python train.py --n_layer=9 --moe_layers=[1, 2, 3, 4, 5, 6, 7, 8] --routed_scale=1.0 --balance_bias=false --init_std_router=0.0184 --lr_router=0.00103 --vocab_size=4096 --norm_eps=1e-05 --grad_clip=0.5 --batch_tokens=[32768, 65536, 98304] --seq_len=2048 --train_tokens=484200000 --steps=7547
Below are experts of layer 3 (counted from 0) of a mixture-of-experts language model. Rows are named router (the router's row for the expert), up (a neuron's input weights, with its number) and show model dimensions 0-191. Each number is 128 + 32 x the weight over its row's rms, rounded and kept within 0 to 255. Numbers have three digits each.
Before each expert's rows: a language model's description of what the expert responds to. This comes from a sample of Wikipedia text that the model never trained on.

# expert 21
Description: Latinate noun suffixes. Noun-forming suffix pieces ending a word, such as -ation, -ection, -iance, -ity, plus words like States, Congress and Government.
router:187107120119119086094139107112144171112059132083174121134084181113054101079075141149103081123067091083156085104094185130119140078131149190178147112144130094141089122102093149182122103140096087122202095118120128117103123150076125129152069110079136105161190129130124130127141084147123132087082162136066080115138054109157119162077140126127120148076090092148105146114138121095107088097116062098147141160091174141122104120182134160118186088110069151129124142128123106119160170117079183109150112076129168139134085116070089092150166165099127162123153151123109144145146087133185154137
up3:154115148107090175091120098144160178128170195147146052113191126158141149204157151122169121112075156111112102099125124118099088129093108146150121131097156153117126123145090179105091113119122084131126176110079125148124138147069098126091140107141138120068139135087135183143113128146134170182102166118106087132125102157102154142123168173111200071052124133189086123167123170072129179152183130108173100110168144127119140157133136129087086141097133101081118153165044166148181219177091149155114098119109107067137163079107169150122121139156143148111103071117151120130126098184160136097
up4:128204136128127084138170163108188101112113139132183088092138159188089134168149146179129126172100126174098125122106105148146152137107174155154125174095118140111143116140094169077116155087150133132144118106173142144158109087134088166143114122190132147097099123110109078154091157116094145130125079101136046131177129148066118130102152120139160125087116112137120120079144176173139098134121136087149142164060161183088134078121077114136087126102121182141117098156131155179118118127101163115153103121114091151202118180157079176108179075095118104065180119128188178147144147086061215112
up5:133134114189209138122141140141096065143140167114162127127112132072137171086146158094097175141127137152122162107121130151148148146105092102133124185123120101146168121077125111150116064113171139167145068193174117090158146129121085111191139178157128153142150167116171110116132139151132079096151200100119155085104138133170114124152151165072111154161158052189166142098111192107114162150156098093171073082147141049233103151141171138155144118150106117165091157109166097140181131118103098127108102138081067159158107114122103150096121107107124177141092110102189145121122156090101148116
up6:100151131166123098076195118098125116168141149133161150127111060130092126144120124123112112154137142061066121118148115160120185164123069105195113112130170162194158091122130131142103096159133091120153100168145107120163101144097131141108152173148119138105123154054139117181132131086171152137066106132111110143075163177110126157127178164099121080150140116126166185128151168104097205196121098132100104106099125175078130170127134112178152064164140096161134178123167166094145084106168098133169070128097082149139111158072162192147086147122147122155087112109168123197116102087085179131
up7:143125114109115136124095089146131127096164097130109152133179105160130148161118095153137139078159139118187104074160135198145068107139134123124117124140157160148136153073128101128140090123141125083139127091057186171163136085160198048142173160082079129103129151158232183122182135179144120115145168095127144155215180160145108101166121165120154113129172128141120163163150134080164127129161136131103104099185154068102144157142178171125174085124140115141142088133094137200099104182067127177100124148134147150116127123131095162144098156139162150168086158127134122142060155123145192129
up8:109158090163102161147120150105079131130161129123109130190146203090106117113093132143122102127150133142176162090138077168104131134113108146120112115088214069142074142136093138152106136098129150116172160156141126144133137118104145174081138102120078139127151043201161140126094126061125114146157083093129152042123125104105142119125194095068099074090107152110148090082143121112082191114134143153146171103163175108140161112142083148222120155122080132125091141154151122092161165130089141151115079136100123171077150067122150101122097127169093066112160132131132102137164081203107140098
up9:103133106122090121097126083138099128041112151129099095149140120103161154095147160168155130085139093115114118131134147161164109146090106109032119148042133137069133115158092131167167172106102107118105181142166095151153145134150107186110095124075090135115090090103168078164108085096110085104153143131124099062154133080111170095149088171114125127129168118127181157090101058147132187067109140169162141148126081088084078115104153157162118145154143104140118121150143140117155169062118141147062090147119045108174121148126197117071136126117126180169148103142146149072129161173112106124
up10:120081095168186140151105176175107103136120142078164168084131122142151116107178130166158085148160102136125121151143123179168170110142108131060111163130079120139160170113144104115162182168153044160103133178165135145164087137193136131107066163074161171141135138112100188105129094156165123100153105163159125154160169136120085125153121135181134094124121173092165158106092112146104137164100193081184126129129085122116144069153097115107128087114079131159136192109088086091132165172147143100135151142080110131136099114090122079114081068078171168098200129130146120168093124110064145111
up11:103165138076039132195160144155139109127088158100074118083112127190133147103077162173132167120125107169115113160082133111114135130115157142101116087146094162165136061101130107114100122085069132120121123133103179126099148209127146117066136128150111165124115113140129043117069089153131160153151124175150093177071161175148138175154125115166118131127151094089158173065142097111128100163145148104100071094097133141071106167119139159176146109125164101164173116194170147144115107087136152109107097140174109067115138108100190157119099142142082116162162086085124123175091132171174110148
up12:097142152145126181142140123118080102105073111088199143134063146079140108133141136115136130148112085137116127090082151117139163142136141069121112101117079170149152186186108131149150110147110133106040125149206180135106111124156091156097116179147146139121134129111108126091150133127100096146133147129143118103122158103155073129185132149151165151143125077173097099110129179119169176152084062131122138141100091011129157120126129099136172070169134176147132137145060113147136158109127146162063135149097092154184107165122136134161166156195110194076096137121190140117167117110150113206
up13:137164219194158133171129126128119132145149142090147109102102125095090117080151143073144118135139127138083144068113157125216182080163118119135117177120109199115171143101161126114162107170141096147124167131044145116105118174162170162152141117155139138201153145173175134095111184132146131125093145105120150101125108163136092107104154109113141064129114145175170097116102085137119087080165133108060121122146186153061128174135160123116114149107133156167097091145136123142107155127167093113146125205100112120135023174114152108085198125106184091127106108166159147121167109103120131147
up14:101123141146159083121161155122126061032162118170104087109134175103111130129147065161134111104158157182141115164185121122132073134118096173124115138158079073169166164123145134123120151084146150088131135123186120130117119139113167049142120161070142106078160126074148118136131085196178121090162104200158102111098107094113172157088131091190107160149132124083103113097157160113105107116056093086144166140133134161120114123094120173141139168085132110152119139102073131116113121181094126143178126116108125160128137112112153185167137059162168064129093163164172125206111109135169126150
up15:154130125083091149132142179122061143158129167172191134099094140158181155161142212078116081077147168103178091159146113125080073143219120181128132124139148146135121115159174185118130127109151127134133147097180161185104140142103124125158093138092124114093087137136119133135121119122186118157126146158112161164138128131108133166113111061130135099093087174141135126082179070128095159160118124142184141143169101101124125163100074166122118051106171161080119125087108090144077117125151159113071137134178140087080120087181124110154164128128078134089066161152100136129188153183147081100
up16:081125148160174118116143086152113139185085143159151114120089171064154110174151122140141160084166166033124147124089083176109076145137131134129113064162101172111111149102119143136134120171204123142115134117153129103140110072107154155148134139098155140062106133090150178114107139136162186130104052132150153090122138161091147145108098135114065118142118153105138183123112147120106122125102098110099138118151142194130104159116154108110112096216127116166128165047170142115140086115144114108104123128104077206141025148138138054144140133143090127162125112174149067154115163151112085075
up17:089092144147093113143111145139161145128123126128105151173192122164193026096093106124140159099115141138124143055090137130190102122119186120150123139142150080149088156109130162072218119124141115120143160167113137146098185179130089100091121154092141170146095134072097151119154163097049134141142142121126120104144169093181137160157076161145176099082105134102153088133209113088168099195099131144180110162117189071103102120124172132153115172124154100123149125116136137139113134071091109128117120143123125119099123107151098082125181103146128067197176149151088133101198106159141133134
up18:163087134071159137078087097145112151138140142153150121204144096160079172125105113142204093091133118116103150114137090171132102112152143124134119106145113164120148144119139119101099189197073104197086162164134135112086087141137128129089120076121149188143108071157131191097087179164099106140164106183145130145097129171116116132154107162151092162091111109142078100115133117071153079146183123102171161078180147167142152164142120152137180144107147068105120180083189161090120110112173110156120100127147070105137150097109185106130094174109120174172065111140082118083145152103074137107
up19:169123088197117086123012166114153150105153141115117165146096133161102137144109088132145148154145149132144161101131094151132141130119087109159095087180102112151092093150150115143153123138101153141118104077115083089155088092121189095114159139142154089112112067114121119170117155106173118085126062129128153103120131181141105082109072118077195135111109089070110170087104154126132155064052100110079089169148112062093124146123123089180128095115086097099099129116158128083093152078139150162163181116089177159071156171149144107095185138143145092064154122117137085134083128139168125105
up20:130088120130188129159167136093094156115134144131151112113094143164123148129135128045120118158129139158149157133094133141155135101191113140118110082128083106100107160099101110052094152166142172198150125129111061097146132095120158071084157168193165089114123125165130077070078099102125123105148101190140129116139118149153069142160140144141131137079127151155163107128123115134121168126123190097127070182088085196082135100110136113141150107113085152118171067122213166116095082154102098108098067159100164113084142154126088056120100122125115141164151124123181106095168169089054120163
up21:102193184166093137160176062100132118163114133098107140132171118133114196151099080124123125169123144163106171160179101112088096160117172144129117153122152095140125081144175167144148081179139107087132154138174130099167092124124119097169145149142202132129114097125177128117121191100095115160081116138117147101067127116180142164095184104069116162118203155131119180158183149082154119148147144138087092170099168172168166134139128103185135077113180108108142174164175163107118115116156132093133135130134141116137179126093166146118088118095126148081109185143198143141191136120156067191
up22:099155151081142137101154164127110127131163140113116157148139114110111101064141110152177171178133126186122097129124201109098097173122168096138120157184190131154184140092136066085073108119121053142100126126175126086086105128146189120070118189131121146112131161112152128088188172149129098069068128130202146137112109146122106098139120110130160106113121151048168060131161144148147132140162153153155139159091137172146185168142124078131146116193154200120186124181140148126104138110192154148164145141127099134081139088191122135149127111110136085148140107077089100100118086086174122123
up23:182163116117110159195163137149133061155114125139139108190103107133124145153123178145153114169087115102091119129193141130101085109103122119137107141106066116159172104077171150144139089131124097125089130115111172111109165116160135081168148186094215162145129146133181131123133093082103092161150136071125136133051132122184072151147141124084127135082114101140138151126093160145183173115109150145183126126101146119199147168123150075181159090111182139096136087101112129128114112123091149132119043098122159135131125202108120057123172130131078155104074148094186206132164156165137134144
up24:138108076168084118143085149102126132153149126127113107085146129094116142121085100061142128085147165093155122155126073098129178107170159171104120113171148135157106143068152177132176186104161120150099060110137153136133183169157195106165108116122085087109110100115195110164120118143191168158200125083164075057150123122072096103106124112139180095174098177130156167156093084117123163143124165155149127125124127089173129154125117204152177117104114106170094120147108085160145132111093144100150083090129088125106148111111109109123119031116164104105173132162105130162134113109141187063
up25:137168157181109102177137139119087061071149162155120194119078099102120131111107193135123188085125125152152142133085159084145132130117158123129101171093107083145138120097128093073132159123083096158116149184054147116083076092168127141064089107128147152165085103118093098175125125119173101109132155132123049182125144091103124087156133108126152152138135157072189124121132070099143209129101176149135202177178080126102105113109118164175142155152109154162111115084138152099140142138122161162124095165119142121073216160145131143111115146152124135108149084060167127116128083114116151155
up26:116091142159109089162124158110130159187117146149111126149116099165119144113111105134150100094146129147096140143086158125139136069155135092091126090140132072186049167058183091146105157112110144128168070062119086166085067129152077156105094161146114079131101082117107149090149163155205108126144051134157161104118167100068113135151159128101138090119150155086143128097168188164158104191164140112163151081106152094085203152126111110078107090121145085115085164127122127109126133063159074121160098113144121136117114086140093143120090100173170101138116139152104073101154167096183087142
up27:132106115145096174132103147113118088182091128090201147129084093129104097137096179133132114152143132130131131082077135082084206177141101097161126119107190129122165141153085096123136096226125154125135164188094075135075090149147082132138157169069217095160182135103131127127155152157153155158100132106151148104122151142137176118168133146106133079120141138145134126143067117153111102103125121135079148085131162192085107092142140108147051135146106172134138031124138122089096148093145126098154154176077100139139180119179087072125093094134072135160095086118149126111154120139101158107
up28:090096133099169172147074104142088087136129137126142145157160111145124094143197130072115208155112143118123137145099128124124103124198185150172110128104114178135138157145090142111102133067119168184134148142064124157181089115155114071092135156181108132076117146145045089153122130149111161144179145123110098151159143123072134050108082104183068121091134118147122112086097150163118160144172151136040065116109161099115114142122115159080103142104100152125106158104172156122160130078065167184137154127119163124141092145111142085127161134123114132190132070132145150126129097168066182165
up29:100161132073173116144095102120088080163076166150140049095181120130114101096147167072115179164111121103171118134110123107158120117152099150213102126100122102096086149163103144078121138101156184129142073086148165158121119051123196161162170123160178154101089131069144112145099140169187101120132093145159160152104094117156149101163113196092130132164117108154108105108148092113103175133139146092136116125085086114141135160124149136159136091191160070128135073100171138104098091128069076118119082133160132081175197108126130150143147128140075119129096089139090101097158140077131125194
up30:132142172151107150077083104144117133096143103170176147143146140137088102157105154170119116101089103091078088105097125114096116108110203073131116112131187101180093124182142117117117093138180084079099145203162202099140096100171097167071145119102135117110123137128163041156153113104157133101086136098081104143150087135110120094156142188118086122100130110117125120146145145156092105112166118157140136149124109141099214081140092147098106216165103150125068052092103183121182111137117071119095117090098085149100138138061125109142140194156093117147109111104108136179124149122123171126
up31:136146101103103148107103169150143125024144138161142122125121110198160129101125108169118068073128125146128066091147145137143158177103185091103097142147145159112159139166073149144085188112157090089134220132166133141154128163137125137138180136094147159121099150091085125085200132098118147171174127094105127170158165168105125082145055067139088134113150046112101066085116093168144102095123152165147099161124147128119109139116097137060136179123158097168132123150100100146086208109094148157112133113102116125161140138131075124130185118162165135124101154090099104105116099138158191108
up32:107149171138108150144139106123186141110146137171134139132158093130100143162074131105150117079054141135144110081151089154139137148128147118155128125057166116166114170086082121151093137147078108122136148158092111154141225117130167163080181182132074136159127150148139166124127155105054164180142165101151132133133153142155165140126182164141091164074165111176154041174176181099151091070171084161108123142135127095146129130102143097134150103143120107102118090139215156167063166175083116117137100191120095146142113100145109180139149108184116158166112147148127138113180152081127181119
up33:130106144132130108083102132089164148057170167167149083146206163129119156136090114146101115064119163107158163115135106060163116169161114128080121140155058105090128145127171127163086124065098126156136079150100092126193194126117147106171165166145121161081185143148167159182136084071099110140138141082063071077129113155147128107116135141135132141138117116085149159126084101105141133141076169095141118105124120092117084129121093135147100059188124145178118105075090126153119172129119121113125122160082099138119152167110091102106154094120154177107111136214062184177151140145125127078
up34:123067146068128129145109150120110112113155140158121124123136105155154122129097178109109080197128161105128076123157069145110173106178163135106117140057165135133142125117108090145093098100161129176166106150113131112122068111100103165101144143088156162104096113066116074160140107149202143161126066102145142102038140152084161152142151205107115120132098161130115152114196064132099176139158163088209186154159109161150067056120146138110117133124072106079120105130159156152147141109146135067106088122119121145117187118119150178162053164149103109111144159160092161151131127169134161130
up35:162136108150182080136164129128157122106141128143100117148068094136163134062100098130116100133189130173167151083124084109171154094137120063119114123117117076214204102154129132142190131130137151098084091189152171136145139105132171087143110122069131142200099115119095101150138116089114102085111138141109135069144198119114102091193133128146111153102123105144132074118120113153163096134093108121136085145110106087132011110107123160168133084149178095113101079110177093142110166160086112120105124178112150161072117101134133117149090157139156120214172196109120100114121129146111116162
up36:104142203113107121162185118122129137166134114145105073132100120150158147099128079141183146119112139165089137099174141058144143144130142170130148120098116093131115150104205076095135103108144104131136091158153117079157133115117139052098157146152041184097126135104160156121172120111128075112144129102133113137052100131142102156111123100101131200126140142118109103112128187130187117150162113193088103094141147132092170041149091128144074134113151139105139102142083116167158063098132116108129085153121173118127162134220122153154083107095105099115159132126128137155118178115177009121
up37:127062196095044088138122093155194136138090156121096137163167146155141117158118109133087118131132122126135184074121092149113130179132114085086109129122101128148123134167097088159130159101183146107130150150143077088132221171095128140157186139139123103133126081124112082122060121108142130128122140154119154105143166153142190088119163149128139169127086139178170121161200179102150183060107140081139143125103119096146127142111167105140157094141128176122104125085141145165131130211095164164161128161114100174127056161141099098105114136167115124075102060190201123127161150148099148128
up38:149099124128151100130111139145123157094186121128143099146166145114122106156133097133119089136124144168115178110108113158188184095077176113071119129141178066100109089147179134139082070188105126153076143077132104134083076118172113149100121071151117182156177119150149079145145208092115132127108129106094150116112129123149077134086108145159162136175152130075152140137077096109110062168158173087085214133149119177111100112120114098097112197115094137139120138092089111148152154160157115089146112143133155110129162139133134097122157102151153081140153135210087114182108146126224058116
up39:124141097076134174109152092160125119191080138122139210181091102146074179160130160192141108122143133146087103118131113140127131104152129119090128112117171100134142081141174145098116041124105094127157155118046158171163136164121132105181152093136096163134166156152130073100196094077114117149140153108076095156125132126103095144119106134172071091133156090138113160091124172128109053107165113135087071080114164160160081159162115125098123135071134147154115083138053116134104147147150107105157170068192118139120105166092173101065104101166075145129126162133091105143127164143137091150
up40:136119107097170180117077161155098117148154153147134094131141118087085115148161163163076131149166140101058144128167112103112137146141065075130106133186130112106106214137196104107161138073150112123110096148120106139096166086097131126133124123118121133168155101107204130114112145133110116137161112137171119141103157145106124138121199117098126118173111185168145157114073173119142133165084085099158029127208130108173145129137136058151099103162150120105183104074122125098130136189118116115118128116088077089170119148072150162108156108176130179084170090220162115142153115084095128105
up41:139186131114059175208082178071054130163101150131102153095111099102094107095101213137137105107195125170086088156064116090129083100144059154094126105122096095134140034112110097140106127147132159136104156169178128154102147188153099119154124100155136165128113156098110121122143073153185143077120106132111167136134139137121089175160129171099080112164133176128116107085109115152129163135137120101152085127172185121147172115140101083134108150104150140130078056127136131093126105138151178077166146111162177067114180109144171143116132092140083124124115131175110134072109158129116109119
up42:165186138111106143159120096134132157134132121174112078117089115158125147080064125109096148140174161176156110088136093130087089128126119151140115129194104113169131050072181129117169131171163100143119100102196147092126149126148120086157140090089136103125126146102155228176188144097117149115136075162086167111080159148148151141133154082119154093189115094082090156151126151137141131128097100113205138187094134146163120165108106101140073116135144064104138087028141145117110114121143100100097151107078104144086185139187117125131112148149161077146137163118151092111102175148175091150
up43:183135156108103127122102125153143136123106137145155146160069119155137119160084119109176092162134118091146044164148149155122165132185131179113106090148063150174114155141139126117072158101125208189131141152182081077091112102129145115109112093130101097120151141127101123188084118127094169109144148170146097133109158123104072145089129185102131204161178126101126125133120116146162078166077186115126183225197073151141167138122105097121142133170113076114115079109096156151147094154114120144140147102106192100160154107116109142104157166141123073078107092104154144127120147120096055074
up44:112081078150165128117087179179146132078124162142105141130130083117163134154103112200159071138181126142170134135141091157140060179111128130102115122134079098131163116069149091065098110180162130100166140157114106125136081164121089109111087152107143146108146144125117112148166144148193100119136150173085164162137103126083123129125150095138155108123154104102139093130137084126058186107118149184096133072152114143197071129142143193147146145142085109095166170114119166102138115126134110146099120070134162190161161161101176101130059115138163108126050100114073152100092090087206160171
up45:109113128133184097092195149127158087125122128063138176100167140082137079144117148145175152141146151090166174132094128099097124100135120091168118120081118124055145126127126088142177118124160154153175098066140138152109053133109121187116092167167104095158120117104112096190161169175195101136132100091196102074107163105167151115157173119099170094136069138123151134120155061159147185122143130101104222084155133151153124148135172156144120121143128136134130152064122162106091068104084178150119113088131113136096119137115114106140094069116124124104150116095156168170162131086098148043
up46:118116087089103153120120092123113124121048168091185126081168120121102158152132143082150101147170157114149135135123124088078139159114083132124117149187149152168132134175154140152124129081179108116111139178113126170121112214131137072103144145146179117101130105131110153086171153059113170152066098116145157156143107112187165061113177077157175097104121163113111108146137166105110116133162151158074115142145110152179135076115114177144145093098166110125128130175089155120114173170068142148146163156177146156137090172179132078090110131162087175086132182104179076130152113190067114077
up47:168117069149143142138106156107142166194122086107109102115148150145145139115119129099107149150153128140106176101127114187139080098096091119067117155118137144153108175109154054127159097127116024180132107163122123106123098105166133158145167176098086120135219098162216169065132133183168137155204090105103116081142136115097085081159151132140111071164086118124146155158159130137100158156138183114174094103153137157120124045097131147103101192139111153179118097140107094187148163119187138099157124138104119112183127166073116156108133077132158147110140132150103105167126154098139100122
up48:137068126155122136171118140073192135120172144134085116071123157123135168104144130077133140117135131151098155140113095113134137109095121134114141162163158090149178123110089103113147145073133024142102062137033091068121126155125127100101144118100130185092141115082080101157136159171169112134129136143120102066152104131149133114121103150125164134138074160128144214100199070161122118114131200077164096120194132139080120074141167125124065133116117170146128110117092071151165126104145125165091188106114106098097132135106155110094135104044153082131131136123100068103088140097093155134
up49:119178183173132133094129119199088159176043132115099099121155115111132161160162144146098138146088125109079110072153095053095088099092115091166112097116069123120093169150129087064142160128174128102097150200128164156138119176164060091086131102146170126121142173100111101097143108117105119184109146092099120131132111154119134092143169098125168127141128116123150175143138176192158180098188141156105166135093119142130103146104076115165125142172115130122154115141161168071105200197153087128106115122167130135139162160159146140191134083156075125137176100133180108077080123142124140088
up50:088147181152122142090058122159125144131143145091093104086133145057120098114133104078161114113142137175171161179103125152160212157137116088159115148101180090085094122107077051158095154141087107168172138108138106134076081178127149135097114075118080145123174069121107079128137153153198103149156070145179090075141090088180130140095142092172161096139099193155151119172157095102109133114168122154167135132131122181190101163127142150159139153139102117174102141177135110124116090064153147152114081144147157072142147094131126112127157149106105138196129123126135072096147130140142083095
up51:167147166129131159169128129149075061061145158108157184157082096166127108130140109165136133142106116105113091119136094132111168130108126054137100181130136131116172099123125128119138124158145191118099140114153143180094055154159106113067132107086132154134104045142075107080144127075128107161075169166155105204109160172095066156125195157153113119120175075133089116143154087122141132070117125148121095103172107099120134182115136112145134185113132121111150111136118131132090159133117128132077204121138146160093193135122129131150122160200109108160075152160059108118163175173108200145
up52:152154129087098098109156105127082142152174153173140101106151067136178122149188100131149101109147139095062088093154146097132158129092181132115130167120082135091133151095087105143133141124122098145113164132124112152099209150100175135148141123172129175159148189099142128109122139124113145136091182087089124145126117081159149141133091089064098168131071107147153056143114176033132095146168094134184136180091160086080139065134104120142128107145159106144115143143125114201077161107137110072126065112093121196094163092173175143172147096141085127117106123049163141126086096112144140134
up53:128158095145036099061089193162123176145160110084078160150088120076172138173131100110129134146093112113094140108167099085129049154093119114122116094071122142144166099074081095127140185086114114106137078099169136126121134163115154075141094099114107104136085123123120179156133140121151083133141109139160082107124099125149069139131177154112174084127161127055177176132125162108148130111125096067131098177109120139149134121120102106210115121059183116216094166087094160131139119097161175150142167149126119125102138082105137152137109052117177086103153114099109123140087123122127122123
up54:068141078060063142144056119135098115090173113158118150126128106113108150121181125144114127089149138116157129120087116133197109172118112081090125111104139155092155135119136138162119144178101122172142133094103147194121163118137117091136097091159135152141118118116154185117146173144139149089127182087199186137119100066097151137149154161120162100124136107128077150129124133071077171142069103139096145096129086060159136126130159125178096089052136082195170139099117100164148183058151098124136107160105115161136067125128181100112116141132067135172147095167112121108160189124211136157
up55:084108151136110138150099174136049109127162130156167114078130156152138123150097120144096151167154158144158132149175160117116097127160098173122112122149164051150133196115129157131162077118143184132134093150133076155073105153136185163139157122082109125088146138094172087148131074094157142162153137130092140182147110116093121121120150136167103105170163159181143127093126098112113164100152173144161139148124117068156071111128137154033099131115154142073148072131151166096074110092118075140096137174162137027165093119061122139162092096184108143098132191140119065093147143130148099175
up56:155106179156111158177150139093144102146117141094114111120133136109124122124046080145113118155119113151178109069142143151088121109160121147167114157135159108135154089189123144105186116142103124125121066151144130097110115122127169117128123180031075128178059142080143137144104101160110091099168097164145198104071162153144115098179080126084135144131099123106102130136150128150109089111116076110104136086157141120136093145121141134175165097156161089093119101178155071123131076097093140125144147148074090092021191080107141096151162184088066116102070138081094105080096149156130145129
up57:151145160191107061133123122143145132140184141148116116089154117093116134157136213142115197131092106066075139116145133113126113100113130101130114132107167144167162117115123195146177170096144132109113100154080126052116150083138151120090122094132159122091075163118106144146106146168106132126138115146110061149134122114146084119105143061115149126155139167131191071142082116159175100168198171132108077156052197150155138127115143134167138137101167102122150121168130126113149131148139154145128152107181124061103073069104185191131145091170153141161090103165128103151138158104117018127
up58:100145146085136200173101128130109133142088148149142177090108150098115161137151127047151112150131134099091132087145137114088100159166116107158121137128104197149124108175170135085098119121158141092112102168161114099135139123137068110150107125164139171088129173106084092172144167054091090139093166097124105159143142090064154138099089107153117080145194116136175145121117120171153147174134096134086115103148129115173129187109057055133074078170193127083075092151124125079126134126162128139059159149137132162144083127094099060144126179164166151140125164173110150093160161118082132185
up59:132185109114069121114103084163158129141122120130110103143155132102214127118157186094137149140158140129095176164111132111152146067181088123088119090121134085111108098125122121118113117163176127130139135170049177163125160129134146120144133138140096139144150066130150111107061078127166083173141153111122083092097157136130131169148125099123082069237126127088117138182051143123133153133131134093123144098180103184188110111156133141111128175201086089131136105068134148142165134149113131048083098096134111127213140118132090166083124098134128069101110088163096131136139167135168112173
up60:121097103156106090113151148123125095097184142137088168139149084141160106129103094126122149092085098076098170148145107123151133173158141124156102136100120116141133110191151129161096107155077124058123135160126091074142165124093154158210190108115177119095177106133109101124077129129112127119127123186091245130122176168129197091119154150150080190187122123099096187114141101106168131093126137113085124109126150105172075103134144153120166147147124098100115158114165163116183059122141138199119158145142146132128061201139169203153122124160112172104132124142158120162165154148111175156
up61:070178097106143132147110138128135137077158142158137161073155134170148093140124194118109212184151151139146099153073092126104160122095167130148097134115143181142087114127136147139135158117158117085085126148053186065120081171134090110171128093077094127177124162148165057144138156033150136079097150162158131182137122089095171077110174127124083175127126136088096124143156129133085119149092122132129098174132166116139118084105065115097151158118139135152110150116178174075119110133082157159085126117089127105077153148114122136098066155146151109163128061142149084115162119159144134201
up62:159117111135140184096138126103096123136143122098178156139113109122148103094120112075149119172152140129139160130163146134153144100235084081133108135113166129128137182139072138112171135167159138213129108170159144109097109099166108161112170126108169097188155122133127136083096203104074142152127184085158135064100142158111141112170100093130072101131123141174118068105094202176152151110110083096128125128133089023155118199116154105126112168144114132114152161123151099160092094181137113109116126166099149095113141132107113087166104125152132170139144153142149113059148168099209114189
up63:105085107191045153070152122172110140082156146155100119134105101094137175174088142163139089130144145090082160125107133165164126144157176060082110125139160158127132096062155067127104108147144150134156118138224149087161085121143135105094127097139067165145090083091092090174149146109188109113158108107175101166097150133127076095149151149152129127110102146174140163138109077155114192158120133139162136116152062132164116111133111125138132158094125149134147129164124170145114142088169124135085104149107125131179136146087101135118045164084166126094101101082084151179087198103098092074
up64:164113095125142142140082218156069121097150131125187104135094107115152121113155121162092131081135095178175057118132175117112019170097155078168136122142100145129160139129127126144185143172122193168112115118161145145159149103151136113175164115113133115180182132144092176102152139129124143143143156164142146172124095117135092116157098160121140114151108093131153113197093093193153087123183179127111144102153066180108163127139122136092093189128124089136099091065109082143134127133128218117128096152155144150149085129172121154156134128086116116121085144024134122098074138151120151152
up65:159138133143064153152178104152140137145138134160179128127071099129129104121128092121077162101122119145125085135095145121154106134121136129113127117107132114109125151159061109140083138203153106145091167145118141130126101157101147082021139110155220196141081057153138129150150183154111136113121152086093107115164130173088069142116169121137171113116171124130196113123132062130079132144154138094110159115125145142156100101115103124110075160102100161138167147123183128140166182125132179128101141164112175139152152041093105204158105148149168118125118134196078104209105071165130116094
up66:120112132137222137104124142111120117055077163125103072157105187143117098133101123103099170106099154170085081161155114125144120127145127159205108144133055149089163080158056194083172110113139151108106131129185122087100143109144107101101127122122123135158119193128092096171192097085115123141095112137169129134178110185149106147142088042162133220160094147094110145086117131188152119135142145115128106168096153164144120169082112186153194145164144153110117148154191124151143105137111116156108178127097140072102099132112086144133178177151142141148117156137162087126099134133118106165
up67:125135158129104137148119154126128133184098117138089133161106150113157190054148178172159153071085149142110125091111124143102145211125142129108131085140183135160088149122157169137134098049110176102098165120179129137142142143124162145134165137106080146097123107095140157083115078120068120122190111044149128096106140129154146103152136184150108067069114136138136118152161147108149135162169073156182164140151109116120118139116168099173132085132138139151140143133074106093042193102163099112096087118092043139135149090163123108146103055161103096142090111104119107158170137110089187072
up68:114160179097105123125134092093176100046109131159124131163097155157150135095146135105106119170119120065110155075104125144113118097168157102091115114108079161111066172190143207135074083056145176124079131133152102122161119108125130163128150114132076139144152092129112077129069102066089119127108137075115157114137166106108112115124120151149115238153142133132118074105143151137168156128122144130099145111081136137158105139117143165152135107157102147106102121146072100072116166161097186122137073110123112173085163147200097136107103148166097175179095133117146128189097153181045132086
up69:114151122138103115112150083110169175150162123091103174125134070127050080060124109127112114112152137083096127035100130092153126101136137154119116130175115155144162146106098168126151150132088134110100171146195141128172135131115161155134183097131162124143141127115157201185114093106069134183174072087103142108103163070083154090159165135057140185114136095129105099155138169101183135115136092133111069099146198077132118148120160147142131147113180076180139123164187078123116205089105124122136192120097083147133064138115128118168109128156189160123106175106149137137141127132139111146
up70:124108130145153145138112134149132144111137134217129123111168149110116113128138126093142154173109162085138208135139094116118093140137196150168102161091111107104129149171152164130137128146130078159156118130150069122112088096158101144107130065165109144174169114132109151176145141230155145150128158133094108061071107118085185152089107131122112172151080161124064117212112112114133084134169164102118182123133106181134116119117144127083126182133115091115145104091114143174102140133110073098166095106153105113096117135162137191178162120142107059160181084203140137131184164097204092101
up71:092131151133111084072164215115141161201112134153101199169087143135121182141141187134147130112125113156125150096114164079127143099175103113207132114168117110113129120157159101151135147167074108081098161105091144111105122138112167151143110115135194087099136087117116192089162087074108148151141038129109117094133146118093151149184134136119133038173113125127108131146158209166154110138130086113096187112097174118161126154104075053147087160165155098126075177132120128083169100139130144126121067147146082150128130111175161102099168142169107128074141136160143104116156128126120139144
up72:107154161120202121190090072142148095105145135124158150108099150069089125123098170138103075121158126143147085061175133147173018127121108106150120136101156091176122122124083134123102123127153147091141113186165142166146098118150102066131117128129153164140163171040100165157131068190138129082161157068148143139081121099127141172182129152122148101164145117185177123123171148124137205149133152099138192095108115143169164093086104130159111111119161152170121120155103091160146096157109105109102112128121129094141193127115143149068105106157102103137145145085192105185065099123131134126
up73:109116201147097160097091140108143161165162154133100143096177124088170099117150144103126150154119151076141174062149106131177115169120117125182126169138136140136143100177154094105149096096125189104103091165142149139125136173093086108141133102132107139087156180110170136124118133121107116189163096110152177159071134153171127080089152145070121156084146160145149147141171152118143123095171117195104222107104134106210158134144162100114136117174143172098041143128163058068162131086145166140089158093086084148134126098146100105136125146101080113071159126110161132152102193075125121093
up74:160123097088120133134103127095072143109179135148139157112129121112131132119106156131155185092096127099123111100142141139162067081120115120071112106146107072126129153143105144163131143165093153133122143081123163070104177134140153171099111080157119136075132165192144149131144182039141112115083109106067171148159100064149097191110108122142081165175141132102121161098108147098116136154162171139081111105148123161140206153141109085128091198170123077196159147214118089107146092169172120111115065131154148077107106148095123092145081125172178181166109176119160144127138119113105059141
up75:153124142134187154108098120111134188098138149097121120190098092166124199127114130116073072150148132159108098070093121174168111124148128107155133093117113120082154088143116122104099157105166162115159157143144088144188154060126154054108119084136087131072114147107093041147135115136148078119165094063143091109132112145104133115138117170137168127097098138100165141083137111171108201121114136120142121123088119201090086115118076144118133130137164142181135127165169136131117088138168163074117177150098156165117083133102153131183113113119148133157181159199050181136066147077083119089